{
  "n_layer": 12,
  "d_model": 192,
  "n_experts": 8,
  "experts_per_token": 1,
  "d_expert": 624,
  "d_shared_expert": 0,
  "activation": "squared_relu",
  "moe_layers": [0, 2, 4, 6, 8, 10],
  "router_score": "softmax",
  "normalize_top_k": false,
  "routed_scale": 2.83,
  "balance_loss": 0.0106,
  "balance_bias": false,
  "router_z_loss": 0.001,
  "init_std_router": 0.0238,
  "lr_router": 0.000525,
  "n_head": 6,
  "n_kv_head": 6,
  "head_dim": 32,
  "vocab_size": 2048,
  "norm": "layernorm",
  "norm_place": "pre",
  "norm_eps": 1e-05,
  "positions": "rope",
  "rope_base": 10000.0,
  "rope_fraction": 0.5,
  "qk_norm": true,
  "attn_scale": 0.236,
  "tie_embeddings": false,
  "parallel_block": false,
  "init": "normal",
  "init_std_qkv": 0.0564,
  "init_std_o": 0.0,
  "init_std_up": 0.0564,
  "init_std_down": 0.0,
  "optimizer": "muon_variant",
  "lr": 0.012,
  "lr_mult_qkv": 0.4,
  "lr_mult_o": 1.69,
  "lr_mult_down": 2.0,
  "beta1": 0.9,
  "lr_head": 0.00703,
  "grad_clip": 1.0,
  "warmup_steps": 50,
  "schedule": "cos",
  "final_lr_fraction": 0.1,
  "batch_tokens": 65536,
  "seq_len": 768,
  "doc_mask": true,
  "z_loss": 0.0001,
  "train_tokens": 440000000,
  "steps": 6714,
  "dataset": "wikipedia_en"
}
Below are experts of layer 2 (counted from 0) of a mixture-of-experts language model. Rows are named router (the router's row for the expert), up (a neuron's input weights, with its number) and show model dimensions 0-191. Each number is 128 + 24 x the weight over its row's rms, rounded and kept within 0 to 255.
Before each expert's rows: "gets" lists some tokens that make up at least twice as much of what it gets as of all text; "mostly gets" lists some tokens that are sent to it at least half of the time. This comes from a sample of Wikipedia text that the model never trained on. Tokens count by the router's weight.

# expert 2
gets: " a", " was", ";", "201", " that", " at"
mostly gets: " had", " made", " that", " November", " would", " who"
router [114 125 149 130 131 170 128  95 134 129 110 106 110 126 183 129 131 132 127 128 101 105 132  90 100 104 133 109 124 160 153 125 136  89 129 128 100 158 150 135 129  88  96 118 109 128 156 126 130 129 130 109 149 130 108 131 130 169 168  99 132 128 129 131 163 146 141  92  39 130 130 102 126 125 168 110 129  91 159 125 131  94 129 205  99 131  98 132 128 151  89 151 121 125 127 129 128 103 105  96 151 126 153 163 162 119 163 103 134 110 122 118 154 127 172 125 153 108 113 129 154 132  85 131 127 134 130 127 144 186 131 128 126 126  75 159 219 130 101 133 141 127 132 167 130 143 128 101 125 164 123 171 153 124 127 202 124 143 156  89 126 152 127 155 130 130 119  91 129 128 128  90 127 130 126 132 124 152 105 129  92 132 132 103 156 125  99 108 124  95 108 126]
up2 [184  99  96 132 127 134 141 151 116 119 153  70 147 137 140 124 126 110 134  98 167  78 143 119 121 173 108 145 133 183 167 124 146 185 123 128  90 184 150 103 137  77 131 122 133 111 104 133 127 109 138 102 117 133 119 138 110 149 125 133 104 141 104 124  67 106  98 142 127 145 128 126 127 125 118 107 121  98 132 145 139  86  96  97 119 122 149 133 136 114  82 140 144 119 128  97 131  61  49 160 125 122 153 134 149 124 179 124 111 168 129 145 131 135 116 115 120 148 129 131  99 126 149 125 158 100 142 126 119 133 130 140 123 134  98 112 107 135 128 183 118 162 122 159 142 113 124  71 128  87 136 171 149 122 135  96 166  87  81 142 122 107 117 140 134 126 136 163 146 124 132 150 114 117 138 124 138 102 158 121 113 145 122  88 168 131 141 168 131 141 114 105]
up3 [ 94 118 117 108  88 132 119 136 107 183  99 158 129 155 141 123 118 128 143 140 112 107 149 121  97 135 100 127  90 135 142  90 142 128 135 135  91 125 113 136 134 117 115 125  96 162 182 128  92 109 133 121 139 148 120 130 111 131 141  88 138 137 144  95 141 115 127 131 128 138 124 126 142 142 139 179 137 131 166 164 150 142 123 130 137 124 170 124 153 133  68 113 171 130 121 124 108 119  95  84  85 151  99 173 167 103  84 125 148 154 135 111 135 104 149 143 131 121  89 118 106 125 148 144  88 107 128 146 112 133 128 125 142 133 143  90  70 118 133 129  91  92  91 178 134 118 142  74 122 167 100 122 100 114 114 121 125 149 144 111 118 157 147 129 124 121 108  62 119 109 149 143 159 112 121 137 161  99 113 143 113 100 114  66 105 104 143 126 112 206 162 124]
up4 [122 155 154 121 115 103  85 147 152 135 145 105 115 152  92 165 142 109  77 173 178 176 100 169 154 147 157 122 144 146  96 108 126 151 134 150 112 154 106 110 155 118 119 150 120 157 138 126 149 185 122 130 134 100 135 163 132 162 119  80 109 125 149 107 127 138 173  95 109 125 109  82 111 102 146 114 158  90 120 122  95 118 133 101  98 105 129 130 127 125 104 114 117 100 156 122 157 133 113 140 148  89 123 136 167  87  91 131 119 105 118 132 126 118 101 125 102 118 137 109 132 136 101 102 113 174 144 144 119 122 130 128  91 135 122 168  94 165 100 109  89 125 148 155 139 189 157  90 133 102 159 123 119 143 139 122 136 137 102  95 134 121 112 125 101 122 113  99 120 130 165 162 147 134 119 128 111 105  85 140 182 112 102  98 137 119 180  92 136 103 115 158]

# expert 6
gets: " ", " M", " B", "a", "o", " T"
mostly gets: " B", " T", " M", " F", " f", " St"
router [104 126 157 136 127 148 127  98 134 129 109 105 107 126 234 128 127 130 128 131 106  93 131  96  96 106 131 108 126 151 157 127 133  87 126 132  83 159 150 170 130  88 104 144 109 132 163 126 130 126 130 109 155 128  97 131 129 170 170 106 131 129 129 134 166 146 139  76  79 132 128  88 127 126 151 108 127  91 152 124 132  97 128 109 108 130  91 128 127 151  78 152 121 126 122 130 124  96 104 100 152 127 160 163 165 127 158 124 128 109 121 120 158 124 171 126 154 108 112 130 165 128  68 134 128 133 128 122 147 177 128 129 126 126  74 160 177 131  98 132 142 128 127 155 130 143 129 107 125 165 125 162 151 124 133 204 123 148 160  84 127 163 127 154 133 132 122  89 127 124 128  87 125 129 131 128 128 148 103 129  94 126 131  87 164 124 101 108 124 102 105 126]
up1 [134 104 165 126 139 161 125  99 108 120 139  98 113  91 144  93 125 138 129 121 144 177 106  78 104 100 121 134 114 137 184 129 186 135 114  95 105 139 140 158 140 137 117 130  85 107 133 169 133 134 172 120 137 163 115 102 160  94 164  85 118 114 100  98 138 114 118 127 157 193 156 145 146  77 169 134 128 100 123 107 181 128 172 149 153 162 120 155 131 142 101 133 143 125 126  99 125  75  99 132 107 151 108 124 123 131 144 132 147 119 146 139 106 113 121 144 119 143  65 124 142 123 158 142 138 106 146 129 108 119 145 128  85 155 144 144  92 129 122 143 146 122 117 137 148 104 124 126 135 119 100 136 118 139 133 103 129 109 166 137 100 184 136 149 135 176 165 111  89 119 150 159 118 106 101 139 128  86 145 126 130  82 140  95 171 104 144 133 117 161 134 111]
up2 [137 158 139  71  90 172 123 144  87 133 100 156 122 161 134 113 133  70 128 127 140 109 131  81 168 166  80 176 171 128 146 114 132 117 132 115  90 120 180 141 116 169 122  89 128 130 134 105 144 160 124 102 108 186 105 129 105 159 105 124 116 118  94 104 120 101  93 137 134 142 105 112 151 121 146 118 134 165 160 107 116 131 131 100 141 156  98 152 103 112 108 139 151 100 108 140  95 101 137 126 161 111 116 171 145 157 126 143 122 120 165  96 117 103 113 146 144 150 123 146 138 113 138 161 153  77 164  90 160 120 115 141 163 115 141 149 128 134 136 128 129 137 115 130 133 157 107 144 119 146 116 159 129 143 112 121 106  86 128 121 143 131  96 118  79 119 147 120 119 117 110  92 110 137 180 171 109 160  79 127 100 172 139 116 122 113 127 118 151 116 105 161]
up3 [114 119 165 154 109 202 121 163 140 140 113  92 206 136 123 161 122 106 131 146 135 112 145 121 114 117 139 109 139 160 208 153 137 158 120 108 119 169 144 138 160 113 125 120  99 149 136 109 109  99 139 136 157 143  91 121 112 141 159  79 144 160 166 129 111  99 127 126  98 118 140 115 156 117 184 145 141 141 124 156 105  92 114 117 154 149 128 144 113 125 106 150 132 165 109 130 140 188 137 115 100 125 156 165 124 123 114 124 151 164 126 124 114 149  79 126 106 140 198 126 148 114 167 114 130 119 130 137 144 130 134 155 124 126 121 175  91 119 182 103 135 142 130 145 128  94 105  73 125 143 112 148 117 134 122 142 113 112 110 125 144 126 165  85 153 131 126 133 127 132 126  80 143 142 130 155 129 151 106 116 111 112 139 128 112 132 117 105 122 165  78 145]

# expert 4
gets: "ts", "ton", " United", "ou", "ter", " inter"
mostly gets: ".S", " His", "ton", " Sen", " Res", " Time"
router [110 126 151 134 128 152 127  93 127 130 111 110 108 127 151 131 126 133 129 126 107  93 131  86 101 108 129 111 124 152 154 127 130  86 127 128  87 160 148 198 131  86 102 137 111 125 159 130 122 130 131 110 152 128 106 128 130 154 160 113 130 127 125 135 152 143 142  92  32 133 129  97 129 128 150 112 130  97 151 125 130  97 130 199 103 133  94 130 127 144  91 147 121 125 126 132 129  97 110 103 148 129 157 159 159 110 161  41 130 112 122 126 159 125 178 127 149 109 114 122 161 131  85 129 129 132 127 126 145 166 128 123 131 128  87 159 230 129  95 134 142 129 133 151 130 142 131 105 124 157 125 161 155 128 124 186 121 143 159  92 128 149 124 165 131 128 121  95 129 129 129  91 128 127 123 130 127 149 107 130  97 129 130  90 148 128 101 110 128  93 109 131]
up2 [149 132  90 111 125 147 145 126 116 130 121 148 146 110 104 127 128 140 150 124 116 110 108 126 134 129 142 109 156 142  83 158  88 161 117 114  86 135 160 175 122 140  97 103 105 121 155 120  96 164 133 128 114 132 115 121 133 117 117  95 140 138 115 146 131 121 155 156 136 123 130 129  93  94 159 115 106 125 106 164 120 113 167 131 113 143 131 144 137 146  77 144 147  98 112 178 124 121 131 119 110 150 154 104 125 125  95  99 106 100 159 135 140 146 144 150 151 104 102 134 120 100 179 129  74 169 165 125 137 174 168 101 138 121 140 121 139 125 149 171 112 159 124 107 172 190 138  67 121 134 116 129 147 101 216 100 135 176 118 141 137 110 151 156 128 111 115  95 116 143 119 108 147  66  99 107 164 157 145 132 135 147 132 117 159  83 147 117 124 145 104 138]
up3 [138 130 111 115 101  94 123 145 123 147 144 133 143 140 166 166 170 140 131 139 164 112 133  85 150 123 155 173  86 141 109 107 157 119 118 109  99 132  89  86  87 119 132 148 119 110 134 117 143 136 134 118  97 169 110 123 117 172 123  87 104 117 126 131 153 149 174 111 117 139 172 176 151 170 132  84 131  74 139 107 134 118 122 130 114 130 126 177 143 158  97 126 160 109 123  97 138 123 142 141 109 126 134 139 116 156 127 159 140 116 116 131  73 130 144 122  99 162  98 114 104 149 159 136  92 131 172 147 142 151 171  99 102 159 125 171 143 132 133 134 103  85 144 118 175 138 116 114 152 107 133 137 115  69 112 131 126 108 161 127 131 146 134 137 146 142 150 132 115 114 163 179  81 132  77 169 134 136 161 138 104 103 127 110 134 133 129 110 135 160 178 121]
up4 [128 135 108 111 132 113 108 119 127 125 152 147  87 150 159 116 138  70 120 134 134  93 120 134 125  78 116 124  88 140 146 138 107  86  95 121 118 137  83 134 186 131 151  85 111 139 144 118 118 136  97 152  80 153 115  89 178 100 138 127 155 121  96 198 117 146 119 123 170 152 134 130 102 149 138 152 125 132 143 151 119 127 138 152 155 117 134 116 132 116  98 155 108 110 110 143 131 115 121 114 101 130 126 142  93 164 121 125 107 148 135 103 143 136  91 145 160 161 130  78 145 146 162 152  96 164 119 131 154 129 159  61 130 131 113 145  97 130 136 130 133 163 190 144 178 137 146 145 101 158 147 176 129 116 111 149 135 143 132 151 160 104 110 118 151 156 148  94  98 123 126 137 202 162 113 140 107 130 123 122  94 124 101 111 111 137 134 139 137 123 101 145]

# expert 7
gets: " the", " (", "s", "1", "0", " in"
mostly gets: " The", " (", " Al", "ial", " I", "al"
router [108 126 157 126 126 157 126  88 131 129 111 109 107 128 142 129 127 129 127 130 108  90 128  88 100 107 130 110 126 154 155 127 131  88 127 129  92 158 149 192 130  98  94 129 111 126 160 125 125 128 130 111 150 127 103 126 127 196 171 114 130 132 130 132 154 145 142  75  16 129 127 104 129 125 151 112 129  96 153 123 131  97 129 127 104 134  96 130 130 149  90 147 120 127 128 132 127 100 106 105 149 128 152 160 167 111 158  64 128 111 121 131 155 126 175 126 152 109 114 124 161 133  88 128 127 135 126 126 144 145 128 127 126 127  89 161 220 129  92 132 141 128 132 154 133 154 125 107 128 163 123 176 155 125 127 197 119 144 163 106 126 151 125 167 131 128 121  92 126 125 125 100 128 126 125 128 128 149 109 128  96 133 131  95 160 125 110 110 125  87 108 131]
up1 [ 82 124 118 104 132 143 122 113 108 108 103 117 201 132 119 159 123 156 136 133 154 124 130  92 110 104 105 122 120  89 155  92 117  99 129  86 135  82  95 117 117 131 101 117 126 145 150 113 158 134 115 102 108 137  59 123 149 137 100 113 135 120 122 162 132 127 173 128 111 145  86 134 115 133 187  77 121 123 118 135 150 112 106 129 110 143 105 122 152 120  91 120 124 127 122 119 134  74 119 131 122 146 129 176 142 104 133 116 178 144 138 126 153  76 146 102 146 126  89 144 131 138  98 140 136 142 118 124 129 129 135  86 136 164  92 115 127 124  37 147 142  92 132 142  99 113 136 164  77 132 141 152 165 111 126 143 146 121 124 120 125 149 111 157 111 100 123  85 150 142 131 112 117 126 137 160 176 108 147  85  89 105 119 128 150 130  82 111 121 138 135 139]
up2 [135 152 133 117 110 148 153 152 130 161  97 138 113 172 127 123 120 121 162 101 142  94 172  70 139 144 136 112  92 125 123 112 149 110 127 188 112 101 104  61 102 128 126 105 132  98 140 171 100 168 139 140 154 149 128 149 135 130 132 119  69  91 129 137  96 120 138 103 120 113 120 164  95 124 156 107 186  98 130 149 124 122  89 148 114 111 129 119 137  78 111 113 176 150 227 123 136 119 131 140 146 120 127 107 130 141 104 139 174 149 119  85  97 108 121 128 137 121 145 120 150 143 116 159 118 132 102 118 147 135 140 155 138 147 133 105 102  89 168 130 103 122  87 126 157 127 118 101 180 172 157 141 144 114 116 129 145 111 124 151 122 154 114 130 122 141 162 125 122 112 146 143 119 120 151 137 132 172  92 103 103 123 105 125 144  99 116 136 110 118 153 138]
up3 [150 139 133 136 112 112 147 124 152 115  92 150 140 128 128 133 159 144  90 114 147 116 143 102 187 112 125 151 121 140 163  99 133  90 143 126  84 110  89 138 141  57  67  96 134 144 128 138 151 126 121 145 203 124 137 126 169 125 134  89 129 131 111 112  95 126 133 143  82 133 127 146 128 144 162 150  91  57 157 110 121 114 126 124 132 136 159 119 120 118  63 148  89 144 144 142 138 141 144 154 185  89 143 127 165 128  95 147 121 177 105 128 129  93 122 133 115 134 154 136  76 117 156 150 123 136 108 147 152 121 118 120 133 161 104 159 185 115 107 127 136 120 133 183 119 159 149 115 126 112 134 133 142 143 165 121 109 142  74 121 125 124 138 122 138 127 139 115 111 139  95  93 131 124 130 137 140 117 122 176 165 135 131 137 106 121 138 163 149 105 139 146]

# expert 1
gets: " v", " d", "od", "in", " st", "r"
mostly gets: "′", "wards", "od", " Dr", " we", " open"
router [101 126 163 128 128 158 126  90 135 131 109 107 107 127 174 129 127 132 128 130 100  90 136  89  86 103 130 108 127 137 155 126 135  92 129 132  96 160 150 139 131  91  90 145 109 130 156 126 126 128 129 105 153 126  93 134 129 187 168  99 132 125 127 135 157 147 142  91  24 132 132 102 124 125 154 110 126  92 160 128 131  84 130 104 109 125  96 127 130 153  77 151 120 125 127 133 130 103 106 100 152 130 151 165 169 138 157 104 129 109 122 117 160 122 177 126 154 106 112 127 156 130  86 133 128 134 131 125 149 171 132 128 127 125  75 158 164 130 101 130 138 128 129 180 134 155 131 102 125 163 126 155 158 125 129 213 123 148 153  85 128 141 124 172 128 131 119  89 132 124 131  95 123 128 127 129 125 153 102 130  91 133 134 105 158 129  93 108 130  95 107 130]
up2 [ 89 136 105 142 109 169 116 113  78  89  95 145 164 158 139 121 145  91  99 145 118  79 136 154 113 156 103 141 139 132 146 120 123 139 111 113  82 187 140 103 158  95 133 114 132 130 168  73  98 126 118 109 150 118  99 148 132 153 127 131 158 126 163 155 128 144 117 129 128 124 122 131 175 109 131 132 133 113 109 133 116 120 162 164 137 109 121 112 132 152 113 137 117 118 124 104 137 119 147 111 122 164 147 132 142  93 130 106 135 131 160 130 145 151 132  93 130 138 138 132 100 144 113 131 150 117 138 158 117 184 112 145 121 129  74 136 163 131 108 109 147  71 110 140 125 161 153 131 138 112 151 128 128  99  95 123 115 126 114 102 130  89 145 103 132 149 139  69 172 129 151 125 125 152 141 111 116  67 118 144 224 166 116 117 141 124 151 119 140 110  62 102]
up3 [122 124 134 128 119 133 146  93 146 106  89 120 150 118  98 108 184 112 168  84 117 132 159 115 139 125 143 106 136 103 165 177  87  84 107 105 131 136  86 107 159 151 125 122 130 132 138 126 113 138 133 132 144 113 115  84  85 135 108 143 144 111 135 116 116 162 131  83 103 126 143 172 141 124 112 147  92 120 103  94 176 122 136 110 124 125 117  67 156 134  82 141 133 145 161 122  95 110 139 137 121 174 139 124 129 106 139 168 139 161 162 143 138 114 163 126 166  68  95 122 116 121  81 170 148 111 117 144 141 141 130 115 166 110  92 147 146 187 106 133 161 105  92 151 143 131 142 142 115 146 151 139 141 154  99 145 124 117 125 136 130 140 171 126 104  95 149 126 122 133 142 103 139 169 160 136 165 151 115 121 108 100 107 112 161 151  91 133 119 104 158  88]
up4 [175 133 153 115 131 140 136  91 135 114 112  93 139 143 110 151 138 114 151 123 148 175 168 105 129  89 126  89 103 111 110 101 123 123 160 123 118 141 100 113 109  88  88 128 135 138 157 123 126 114 150 144 136 138 127 159 129 132 133 114 179 132 122 137  94 142  94 207 142 108 135 143 109 123 112 126 129 146  89 142 115 130 125 107 120 101 131 179 114 182  77  96 143 104 129 103 129 135 123 114 126 148 138 172 124 107 137 113 140  86 129 117  89 112 112 103 111 128 124 130 145 154 165 143 123  98 213 136 154 145 130 156 120 147  95 162  82 149  84 128 124 118 155 137 160 104 190 129 125  87 158 163 154 123 109 146 150 148 116 109 134 117 153 138 127 129 153 124 149 122 148 118 111 130 101  94 106 137 129 152 125 159  94 101 169 122 112 167 127 159 150  96]

# expert 0
gets: "ed", "m", " S", " m", "h", " H"
mostly gets: " m", " b", "ap", "m", " tr", "°"
router [103 123 163 133 128 163 125 100 131 129 109 106 107 126 153 130 131 131 126 128 102  94 134 104  93 107 131 109 126 158 158 126 134  84 128 126  91 158 148 149 130  91  89 145 108 125 160 129 127 128 129 108 153 128  99 131 130 164 171  92 134 131 125 132 156 146 140  76  31 129 128 102 125 129 165 110 132  92 155 125 124  87 130 144  96 128  92 131 130 152  85 153 121 125 126 128 127  99 104 104 152 127 161 163 171 122 166 114 131 109 122 130 158 126 197 124 154 106 113 127 156 132  94 131 129 134 128 122 149 170 130 126 129 129  78 161 184 128 103 129 139 129 129 150 130 160 128 103 127 168 124 171 160 131 128 203 121 146 167  80 127 165 125 158 130 130 121  91 126 130 126  85 127 126 125 130 122 148 108 128  95 130 129  91 161 128  94 106 127  95 106 127]
up2 [138 108 163 121 138 138 111 153 153 163 164 169 107 129 131 125 114 138 101  94 147 119 116  93 125 111 167  74 158 214 105 156 142 106 128 134 101 134 127 121  99  84 131 102 130 140 185 133 109 150 116 126 137  69 114 138 118 147 173 117 124 150 123 136  93 122 127 151 124 113 124 138 174 104 149 157 133 120 107 158 111 110 106 115 100 103 104 129  95 137  91 139 113 135 148 144  99 145 112 102 104  95 163  91 150 106 146 110 146 150 128 150 112 181 122 103 131  98 130 144 108 146 111 154 155 106 156  87 131 198 156  92 121 130 152 100 106 123  85 116 104 141 132 143 106 177 168 104 118 124 136 134 129 146 147 140 122 161  72 121 130  97 135 168 112 117 123 146 115 136 169 138 134 145 134 100 150 146 129 138 166 135 142 143 130 142 125 158 118 129 156 119]
up3 [101 118 146 124 140 122 152  88 145 157 162  83 104 156 136 153 132 120  84 163 140 116 127 131 126  92 116 107 122  80 105 128 155  82 105 147 125 173 107 182 117 124 114 138 113 160 133 107 166 138 142  83 160 144 147 104 142  87 179 144 146 155 111 119  51 133 144 118 154 114 107 100 107 101 139 118 101 124 162 111 140 108 137 148 123 132 121 116 134 128 115 165  91 104  92 152 139 124 144  97  90 155  98 149 111 137 142 130 138 129 119 144 146 131 137 156 116 133 123 109 124 145 144 127  95  97 158 106 121 148 140 101 128 120 145 108 162 110  80 115 127 139 128 183 102 149 125 106 152 127 144 149 136 170  96 177 147 107  72 101 170 142  93 146 153 140 112 103 144 146 131 108 139 113  99 154 109 137 100  92 127 171 126 102 121 121 107 112 142  92 139 164]
up4 [107  83 176 149 126 146 143  88 112 134 172 150 146 171 134 138 124 138  85 160 143 113 131 143 117 108 127  63 128 185 142 107 145  89 157 130 113 130 132 129 139 136 108 135  81  77 150 137 141 160 152 130  74 131 143 140 113 137 158 132 109 165 111 161 130 111 118 128 131 106 161 138 128 151 177 158 132 135 117 169 112 146 116 128 122 150 127 125  94 127  55 108 125 141 128 142 143 148 142 147 142 128 158 151  88 126 124 104 125  95 117 160 107 177 107 153 128 120 150  98 132 150 167 124 128 111 109 127 132 158 135 107 139 153 110 122 108 122 177 131 106 125 139 149 117 130  85  75 148 160 167 153 123  94 143 131 122  86 148 179 105 104 117 117  98 114 188 139 128 143 161 129 154 113 122 158 130 100 132  99 139  90 111  97 121 128 121 107 134 115 118 139]

# expert 3
gets: "y", "7", "5", "k", "ak", "ack"
mostly gets: "ev", "erv", "uk", "ough", "hip", " mon"
router [113 126 160 129 129 161 126  94 130 127 112 111 108 127 184 130 130 131 128 130 104 106 129  95  99 111 131 109 124 157 151 127 131  93 128 130  93 153 146 163 134  96  90 157 112 128 157 124 126 124 131 109 151 130 101 130 127 134 160 117 132 129 128 135 150 144 137  87   0 130 125 100 129 125 163 113 129  99 149 124 130  95 129 197 103 135  93 128 127 146  93 150 122 127 127 131 128 101 106 105 147 127 152 160 167  99 153  77 130 111 123 119 156 126 167 127 155 111 115 131 158 132  85 130 128 134 127 126 143 144 130 127 128 129  92 160 215 131  91 130 142 127 130 158 132 147 129 107 130 161 124 168 153 123 132 189 123 141 162 101 126 142 128 164 130 127 122  92 129 126 125  98 126 127 131 126 128 147 108 128 104 128 134  98 150 125 111 111 125  91 110 130]
up2 [121 116 132 108 156 147 155 124  88 118 116 154  95 106 126 131 136 107 109 174 145 106 144 121 130 149 143 107 147 125 141 141  97 118 163 109 124 155 126 157 157 116 136  93 157  80 157 115 166 143 123 139 156  95 118 130 100 105 133 153  94 189 102 149 140 105 127 119 141 129 102 137 100 102 172  78 128 105  94 115 145 131 118  94 103 122 128  93 108 129 111 168 153 146 140 145 165 113 121 191 121 114 119 107 125 180 163 114 111 147 124  91 151  85 148  88 196 112 120 149 130  80 133 108 141 135 160 145  69 115 103 152 124 118 122 140 102 119 106 178 108 117 155 125 143 113 152 163 162 134 144 130 125 154 103 105 131 143 167 134 125  93 116 143 118 126 100 182 119 117 133  77 111 155 115 118 134 156 103 118 138 134 155 108 152 114 143 139 113 158 113 143]
up3 [109 119  80 139 127 169 128 145 145 145 130  76 105 120 143 127 123 136 121 114 112 126 120 109 141 123 126 143 119 185 215 129 122 102 154 133 160 130 106 122  99 163  84 122  98 118 148 140 131 140 134 163  90 135  82 133 151 131 141 199 133 134 136 115 143 130 128 155  95 130 124 121 128 116 147  99 126 164 115 134 122 107 122 148  91 118 130 135 124 134  92 133 129 131 142 124 126 131 130 151 155 123 160 148 109 113 170 117 127 148 125 122  62 121 128 127 134 180 122 138 110 123 125 138 121 130 112 126 133 148 130 135 139 120  74 100 131 114 159 121  83 134 131 210 139  96 131  65 137 123 121 140 116 118 135 165 124  96  89 111 138 107 128 190 133 124 115 124 131 120 108 109 147 126 136 123 108 151 139 129 190 134 126  95 126 118 115 186 134  46 150 136]
up4 [140 129 142 199 107 117 144 114 148 137 156 158  81 118 131 159 132 113 192 103 170  98 169 109 155 121 123 140  99 169 141 115 125 118 123 131 118  95 180 116 155 127 108  93 141  99 138 141 153  76 129 163 135 157 143 115 119 144 171 144 118 132 109 119 111 119 129 118  91 149 120 118  95 120 133 153 115 135 101 120 161 116 135 149 104  99 126 120 132  53 112  96 124 143 135  89 156 129 114  99 143 141 156 182 132 128 151 120  82 125 157 152 118  86 111 119 118  78 130 152 119 146 131 130 128 114 159 128 162 153 116 143 103 127 131 125 143 126 118 133  93 117 121 156 131  75 126  87  94 116 142 174 144 153 151 108 135 144 131 198  95 142 116  94 168 152  82 130 144 135 139 149 126 126 123 119 127 141 130 130  95 127 147 112 139 115 109 131 155  99 166 105]

# expert 5
gets: "-", ".", "\n", "|", "2", " |\n"
mostly gets: " R", "\n", "R", " E", ")\n", " is"
router [111 127 155 135 127 173 126  97 131 131 112 111 110 127 182 129 130 132 129 131 107  87 130  99 101 109 125 109 127 151 154 131 133  83 127 128  95 156 149 213 130  76  92 142 112 130 163 125 126 124 130 108 153 132  98 132 128 171 161  98 134 132 124 129 153 143 141  87  49 131 131  85 130 126 165 114 127  96 157 126 130  92 129  55 100 126  97 128 127 150 101 150 122 125 125 130 129  99 107 101 149 131 154 154 176 117 158  98 128 112 121 117 154 128 177 125 152 110 115 127 154 130  87 128 129 134 127 127 144 156 130 128 128 125  86 157 195 128  94 133 138 130 128 167 129 150 129 106 124 163 124 159 154 125 131 192 123 143 162  99 124 159 122 157 132 126 123  94 128 129 126  94 130 128 131 127 129 150 104 127  93 135 131  92 169 127 109 110 126  75 108 131]
up1 [124  84  94 136 136 166 102 142 158 125 131 102 134 155 111  95 132 145 136 150 129 113 130  87 151 139 162 137 138  54 113 134 130  92 139 123  92 132 108 115 128 123 127 151 142 130 179 164 124 134 118 115 159 108 139 115 125 143 170 108 101 145 165 107 101 135 166 136 132 125 142 133 106 132 175 135  99 139 133 126 129 122 116 174  63  92 124 135 109 117 116 144 130 135 102 125 179 134 138 155 121  66 157 149 133 134 142 128 118 147 116 123 154 129 148 135  80 129 109 143 132 112 128  78  94 123  68 118 201 145 132 159 155 126 102 116 119 125 127 118 126 104 145 116 117 142 123 146 103 105 130 156 101 172 132 107 101 106 154  82 116 133 132 153  93 160 146  96 102 145 124 147 122 139 114 146 123 111 118 108 144 126 101  87 183  97  70 160 154 117 115 154]
up2 [124 162 160 137 124 116 167 151  98 143 135 176 169  63 112 159 152 161  96 111 143 124 153 140 137 104 175 151 103 140 108 143 145 111 129 116 104 147 158 103 107  75 121 137 181  98 118 160 118  76 106 137 144 105 140 131 111 143 145  97 106 114 126 135 134 101 136 109  81 131 124 148 150 121 148  97 135 152 115 119 105 102 118 134 110  98 123 145 112 161 109 137 135 115 137 125 144 149  99 123  78 137 154 136 178 126 117 134 120 109 145 167 125 119 112 132 100 120 111 164 135 122 107 139 145 120 107 173 197 124 141 131  97 106 147 159 133 139 144 145 105 162 106 133 147 158 108  80  99 114 160 144 141 169 138 193 134 144 166  97 164  96 158 117  98 133 112 118 118 169 174 109 121 120 109 113 156 104 104 115 110 134 121 135 164 120 124 122 107 151 103 116]
up3 [ 81 136 133 136 115  82 150 100 109 133 111 129 173 137 135  99 119 148 125 120 134 154 140 144 138 132 142 156 148 140 110 117 155 109 113 145  72 143 138 119 122 194  92 114 106 141 127 130 140 138 134 122 149 127 150 144 114 158 121 136 129 142 131 124  98 134 135 114  91 121 110 151 143 120 102 111 110 140 113 112 142 143 128 137 109 118  95 119 111 122  22 133 148 150 111 111 115 136 126 159 116 139 120 142 118 117 151 109 154 140 141 127  85 144 133 122 120 124  86 109  98 139 132 126 138 138 130 135 102 245 163 107 116 121  87 106  95 115 112 135 138 158  92 142 147 182 103  77 152 161 134 163 116 156 125  66 145 114 138 138 115 160 107 179 136 124 110  83 111 148 143 110  96 131 134 112 150 125 139 125 120 120 148 116 127 118 181 155 141 136 112 127]